Weights of a small mixture-of-experts language model, trained from scratch on English Wikipedia: 288 SwiGLU neurons an expert.
Below are experts of layer 5 (counted from 0) of a mixture-of-experts language model. Rows are named router (the router's row for the expert), gate (a neuron's input weights, with its number), up (a neuron's input weights, with its number) and show model dimensions 0-255. Each number is 128 + 24 x the weight over its row's rms, rounded and kept within 0 to 255. Numbers have three digits each.
After each expert's rows: "mostly gets" lists some tokens that are sent to it at least half of the time. This comes from a sample of Wikipedia text that the model never trained on.

# expert 9
router:073092129186143175106126117134127128159115105135146214122153136113145132114123113136136149077121142110135152100112135116112121155121100112147145124123136115116114163092100125147095130146106139110148142135087112123138101086156123146143109169132049160128106114124106132124133145129178129122151145160124145114132147137158173125158138149099141145158148144096151125116133110106142136129099126124114108114055138169097145096132100095159154151134141080108149196138112112140123178135133146127113108124125065114122190099127134140146108156088136124124135125108115075168112131151149132157116145139057108131112142136117160133130141166134101145123107161096092093129127126109146133126138107155092136145114133128161128121141090136126132119151134160154140129088108142185137126118133099
gate1:090141109137144163074142113136139117131143090125115125128129123116124153090099158112121110128158168122130105119124149120119134129123083118124134143129130128145118144148109131095086114145136106085145115135100159143118112098127099177114129120137105170136150104116134149121129102129135140157161119158149067082115136145128121107142173173110129156106155144128143159135150093141106131170128085088125115090150142094133104123126102119161112110115087115099172105124139122103098143072122153128169148169139132153151161091122101136135118168087127101129124163151099178097093090123122184170086117145115131091135181120155119111139165113106107128140154151104110116091125143121096136125145121106069098144127103111168158112141153107104094069122104170143136084105118110131156133157138126
up1:127118114121157110080127102133163151119116083143126115151158074126104142115093110109090127137116148147151108107129139133126084141110136106154135120125141112138135139148056139106079141126128126090162114146115139149142132125120154147105140134102138152107125070131137128129132096144144121143134169130094086111130137136101120126167181136119160141094150093164164089156143129107109128158156127099128082088117152161142136135118083099168107132117155162134158115095135115095110140162093121127128169162105141157154136109129157144104121102117143112165101158162118129069130099104095120177102104169115181088101120114163080121131134130082119149150169129107114110085150131137111085142153139123095118107083118113120129108130142136132074134122106113135175132123151083149117124108148143
mostly gets: "ón", " José", " d'", "ás", " Puerto", "ém"

# expert 22
router:058101137170168128100145140126139137147150131134161133144138164136142127170153112161117134088108131095151149117145140108107107126109112110130154125122157128123133134117125123163134078141131150108177121122095151163128150128142150114115135152147103118125111121153135112127139137162114117095140127131125135132156117158166187108155125116114139121126152127082171126105101145114125157126153146103149122137087147180093153076119106109149151127158149118116148188162114088153095141131133130107133137161149068137114162077128142176126113142100169113124158164137124071165133160151149144146122110127042118100133138136078154136159125136100141120116107155122101075106110113113152126155117136147131173157096138142157109139116111124136131158137163117150181146102106149172117107120148126
gate0:174146153125152105095159139127177164137102121103126131139142158173109071149101146134156077157138130138142107133114119137126143154153107145091157099123115101107104112100128121162116146134116099135175151112121177161123162111077104125141151126140104144098134092082127146138121120125151124102155120125127136137149122118120143154144113121166147130130142157128182110113132095111104120175133103144116107129087093166128142114188150118104087082108133120155097123113142162130124136111157140137124096146174142134116141131126141114117128128084138151156165117178156171166131130174121126146157115105134121170164146129167174162141114108117111094107101155109124084119131154118130145104127132105079133139131132198169163141113164176117090115174116126108114105136132117145136124115162128
up0:157099145104128164158137155122150134145145101130133136138144105124096126149155115104153106142148149144129111126148128177108143062124099130137123104118162151134126114130107112114133096176119135141113129137161094161129152154112166141112161099096138140144098193117111136151141125143111120128132136130145133155115110162166096117139110111084127117118114078126143132135105150137180100160142118136100150153133127152167134098147185171109145127085123122108115123128130156096082135136122131134182094128113099115129113152082097080151199164115129142114159167126113106135089158111103128110146150125134109135120112106146085176101103151145148101098128078155149178129167145120168126079107117158123128116152100120142099138111145091128100170148129124155178105108112144103093135144107144
mostly gets: " Genus:", " Family:", " (featuring", " Synonyms:", " name:", " Website:"

# expert 34
router:091124124148183144129121136156143133131154102086154195150133129120124139137141135127094134107131131105146117110119139117119118149117106111150146107120130099127137144081125099106145072166106121120183103117095138154126091124165135125118140130151032125119126124140119126111149146160157133104113116143156139104112099117153164086162116144127131143130138144111169093102129118094121149127140151119163119120063143155087122114126115098150128169111109126147141141159123126122110157146148090130118137148113089105096169079142148176122119169076137112128114165116125113148123137149123153144156090103042121125119155102100156125137101135142113141110123146109097088130107133126142151152126128147119137162079146144170151140122112117128141124152142157172188147088098144164126092130128124
gate1:069130142131098125123133100099124128082090135081142043153169104142166131152132132121111149127161152112116114159110137116102080117124097119136105169087134136135151109118115133120138135132096140147162118098131128167133098124146114101112131107116099091126087164159129125151118130119107111162137130083089121145104093123180126136096124095146145135109125128134187120114129146112141135106167111172136168141156137171126120108119103124177147142131111139134125136152131161124118127161098101123142136086119117095115103146150166177089109142094134091139118102132141118129105116145093136117149154101133139092140146151112113137163125133147148106150152149093155128107105080118139125099127124162083136157091147197167121137166103159113163137118129089150136132128123101132076128174138150
up1:153142135117140099135101129116170123126141162116130052090084114142115091159104124132160156104084120129139145125094148162143131141133142118108126126156129114150096203092141143128124101091119121133124138161121143115130123085104113110142186114159145102152141137138147153097154120135153122158131088131126127138163123118130090106120091098095191131098122083144125095138143127134079108142145122139147137129152166128131126115077135123108129117107113127118085109137133126110130094133111126143095161142147131120116132134157121171097164085175177158115145149152135164138119083095141143120140113168148160121123151127149118095131149176136121124145120107139140145144081128141117078161172066124127087103156113135095109134119108101092124127114145125128104174118147074156154147108094128
mostly gets: "ya", "ha", "ara", "ana", "ama", "ji"

# expert 25
router:121092153142125158093142112112128149170150138109123190126149125120155094180137157129107103119116143099140120114107133100128140135135113118143102133120178121138121120076123122131110090123100107128159130153117130146162098136144132072154157150137041133120111153111125141163127151150127149088134111117097156117149138176155167117151104105139158127112168144106131135109125129073143150130130148130106127132084148149094121106123175130129136163129134137122157174165110127116119138108115136149104122127139086155083157071113139127138125145108118089119130138139128077134158129171156138131145143125048127123113155087119139154105137129111124113109157167101113099131086109114154145151142128164122171166115126147165164137122117126102150133163138181156157153101124100163096110124160113
gate0:140137107148108108152122115135119109127146120138124125092083116114112092165142126110124106100082162118112110139109115128129173137154112108133150165144146071166131155101137124127127112182095160166108145147092152124167082090132168085133151129153113129094128141116091122157099180153158097119085109148082165096145153155099184121148121111126133119133179139148084125189146110114149126097094134102130150139093168137111127133118140129106105165120134145100139132106106120099102105140086161143125113107120126110144092119115127117109139163136141102112146098069132131156131133118168135179073156170095130145119158164118125137126128137123159092122148130115126089109107127104124119151179145154144105121126100131147130100107138129062104163136146138118140139092123136141095114125127124
up0:098124107153093127163145120146093099089135113142136130122128090169147101170152114124171120139078116107125110107074088120111124132168134110110140078136178084102135121131105127140105146126090095131082110126113094173129149082138138116123134106139080155136120150136131087110151157157110120157162121126137133110144148119118112152135123096130150088110162156125101136149115138128128122113099148157119137133102159149108128127110124140129116135087107145130117108133135115128123152178111142101117111105158105124166148096122151143126115139084165081088084062087168139155168138124160115156099186142092119135119142145111119156139105129095154082143091149162137147149141130126148144114161106150133073162157108131166114125119137150116122093117110092153121129148124129178115139104101085
mostly gets: " De", " Pan", " En", " Pen", " Kan", " Van"

# expert 51
router:087084156131133153103135141131151151151143141119154218135127175147134118146139108150131121103092125080138137090128160132123128157124142102152149106096161127123134131098135131141117112126114147123132144129109154138118114116179102124103118143129024162108136117096111164114140166136145157098112141141117141142126110127156145132160116138107106134159136175106152152111104125112128148147118138099157145109073121123095137097123105087126135152124121098098129161147122106146117161140146107137136117172104063138113169057108166136146108144132129129102142142124149124127123119136130153161122109125063133107113152100088154151145130122114098121123104143123111075132110143113147178140107168149095150148131128120155113142125135129110114131154118168134169152110095140173123078099164146
gate1:084107121173089111125140152123137123096120106128151097114168156174121147118080112153118116121126139106124130097141113110150093137098136123108117128121110143103165103131135111110099123132140176130122148135143130164141110144163116138101162154072155088161105147158109181110101098131130124142085147158091105104116124132113128140126112120104102109145112115139174101122139163091142125154154149096184122125113114138115098126127116100138142185131170114082087122128164111097110147153157137121144132154125152121139152139164150122110136164098099133137116103104162114134150139172113177127132121115120128152171179136145131154110138130126093102130119177127114092130110161151146157119127161131115148171126147096136185101151103088088112144077142126142129138074088094126074114148122111
up1:180160127144142117138153153118122162114134123112134134102143054100100142124176151111153097133127166094145115154132109140155114141127104103150195160109195127126119136129116138110142148138096090114117115101129162109167108163090111136104102137129127121145107120116158081122168155094143168134111142138084101121160148092096138126121125159128107159171158119140122110124105171147090115134140124162109088100112125101139114122147136148128149140114115108107112117078113171154118108140149131133111152142118120143153124112098150164110147131109151153112095117145109116172163119117140161095145162141132099166147129145172083173094160108140124135149130106140105145160124100172104135119075117102164123133096172136137079122101115161118126117122160140105141161178131117136095100119142126
mostly gets: "berg", "ić", "ović", "burg", "bach", "sky"

# expert 36
router:109129144179139153104119140092126144175147134136126133114132184145129107160149126155098145125127142104155142090132142137107115133131145115170153136117155141090147148062095104139154101148127121108186119127091150141149123121185089101138100144143072162099121115103139139121124137137145136121134155134103118127155129146163178092144148148100124129114139131122122173125122117084135144126167142127140108139061144146024137094147139098151173157133134116114132136137115130147079139153149104150119121129158099119115165070117171148142120156117141113135142138086147089149115155157146135133151109135089112143126139136118155143137136142119131168127122167108119091142124114130150093144144126169132173111138134130161128132116113113127096136141173132144165150085087145167123092138150141
gate0:162093103153130114164124119099169148090119137153117127124098156118115128097071128138208105112177150151128128111110134073099167145092137116122103100114105162120092095156123117136152132087156116158105110192127143163131116143119125121176110157156112167183084122119139146116094116129120133132120133135134165116182134113140145118134104145166140175142116106138158125124164126126109160178113154113119122138128129184158130129130102140108129074143163091111100150104125104124121121130120092143089097159139140077147147157120121121097132119123102131164096138192135134093086102126121124111122150131139105141140101163158147106139127170120111137126109116104150138130133151117170133128155109105139136155124147140123122098116090136176111113146153123133112143107139160114108081153126134
up0:117141166144101155126091123158128090122151118140108133122129125100113109140093133135121131088160133104150164128113179105104112170113167123133139123134117167110157108085123197149139114156156152114101159139087116131119158087189127089141107132120127154156112102158191111143104080130149168111105132107152116140161169141132159082105165130132118157117177116162117121136131103127159133149141128107119144115137127118142136138161149108130142101116145095132139142101102089123114166117124145140128100107120120116151165130118164127115140118156158120111109119114150104148140146114109133140088131082113109117103148120135125088086079129114166169131143132166128140081171145139130134133126107116167204126149126116104106139177150175125106160148150105158136143137087129155129073119143111
mostly gets: " wrote", " gave", " alongside", " signed", " joined", " playing"

# expert 47
router:122134165138136141099122118123172179174139140113142166169135110149143079157160164133116128075106139089169118074132125101100144143117125097169117138137134113124118123096106127153137124123142115114171109152107135114122109119144153095150134118122056138120125135114151141128127113168128142103152149163139173151117142160156134107160108162122168149142132129097154175129122131096137140139116137134121125155056134157054161090101126076171144117117117093112147166126059130125130152110143093133138119141135104107130148111127136127099108145125131112091150159117118088195108142148134116126133117134106097128123118121124155161162150147113115177117121101134111081107120102126160131161112147138150149113107141132157120136147130140144129144157159167118155131118111133180089101111142098
gate0:111139141122079147142107129117092137121096146098135173099148122097149117103125143116143129144104130071100121133097106154077056130103086104141123146160162157144051168104124139142150106103137132117131109125148141137129150143086185075136128161128109141096113104123102154131087146151140128111143133125073107160139139107138117160173113128132121141126100161128148163140125153132136149140117116123140140120138103117149154108138131103141149127148137120143153136077087116104113127134161127175112092105116129166113096152164129101121145120130109117122166155077121095125127139098085149098090121125113151130138156130144089085177123083138157167117133118149150140172130088111100139126150107123111102114109146113104145086142130152102106110139140158122151127168137085154167150096146128
up0:122106133158133107178157172145147167134157141138137116121125110113121146134091130133151108110137141183144172125151121137146160121105158138178125111127146139098153108131124122108158125120156168161090130116170129129201146162160075155102117093116143130126126153157108105146153154123148117079132116107152181099132127124100120127086141118132109146156113108147089110157124120123150138096156130102168122136128142097117132149135169139134116149137108144135137096085142156145118146125149120142127153094143120129132173131166163137160111121167171122121133104125176121130154132154075105110167155093120152162084117091162179101142138142148097134104092168123107140122129160120143092124107102122134126134139168105108080065108153127152136144139089098134102123118100130092142132116087152
mostly gets: "elled", "ired", "As", "osed", "ising", "ed"

# expert 57
router:057152135150150133113125108128120116184135148113160172127144144145144129115115121148130108091151103102167125121144169075102141140110156126147136081116137122092117150059131123138112115147091154126134112149131126132147151106137143134160167159191075109091140124148131148145123143151137140096145146147146157111142113156138136117165127171127138144138142157114154134121142146115122183139157160107134129108080149157074137102129097114132136115121135082126162145134088084147127098120129118128130122134140154143103176083126133116139110141125183103129165125096119085120149151157154158143134145098081141111123178148089111137134133136126112148111121126108093062173106135103156149125152159181131145150109153143146130130111109117128122120151136168148164130112112129179159097122145121
gate0:110125096139136171125159081127171112154106129089127163142162129132120109139094134129144114117123152152168123089088128123117112112111084154098125099125171147100113126135083107111104097137138129117120088156142124127115085163124088116127151098139137118154081127105153133143131108139152106141136129134150156129154130109114115143181092127093189147096162146101163144145134144144105094154123144104125174123146161098126160126122172115130101128093155095130163144131098120112157139164104100105094141158131125149118129098105146092125144161140135128117130117159109108109126148137134172098127159117149124116159160040165107117152099106155104136102108115135134140111108095179092155135137108067138124119126140141146133124138122112111127172106130124117143090172116101097096162177156104
up0:118148118172144123122154123114127093126131132111124137103148139108127156130113127122156075089148131103156188089102123086142127124119099175153136101120155077105141120116140134136125095144134121107107096135156127119085102147133096094126128091171142136123103137130141133094143151148145094137144099169119181134137128111130123103138134122061132186096126169079195124118148157136111113115149138141122153110147150067115168138106142129150130173166117103170158147095124089130165126119112109127097131119140128195154143141137148114178135147096114085107122154142096136080120122107127126128112123078101121129129113077141114089143136141157101142094178121139138147129122105114127140133149093064091115137143136139111145138133152114139140108129102116136164110133123128110123170109160120
mostly gets: " became", " be", " well", " been", " was", " being"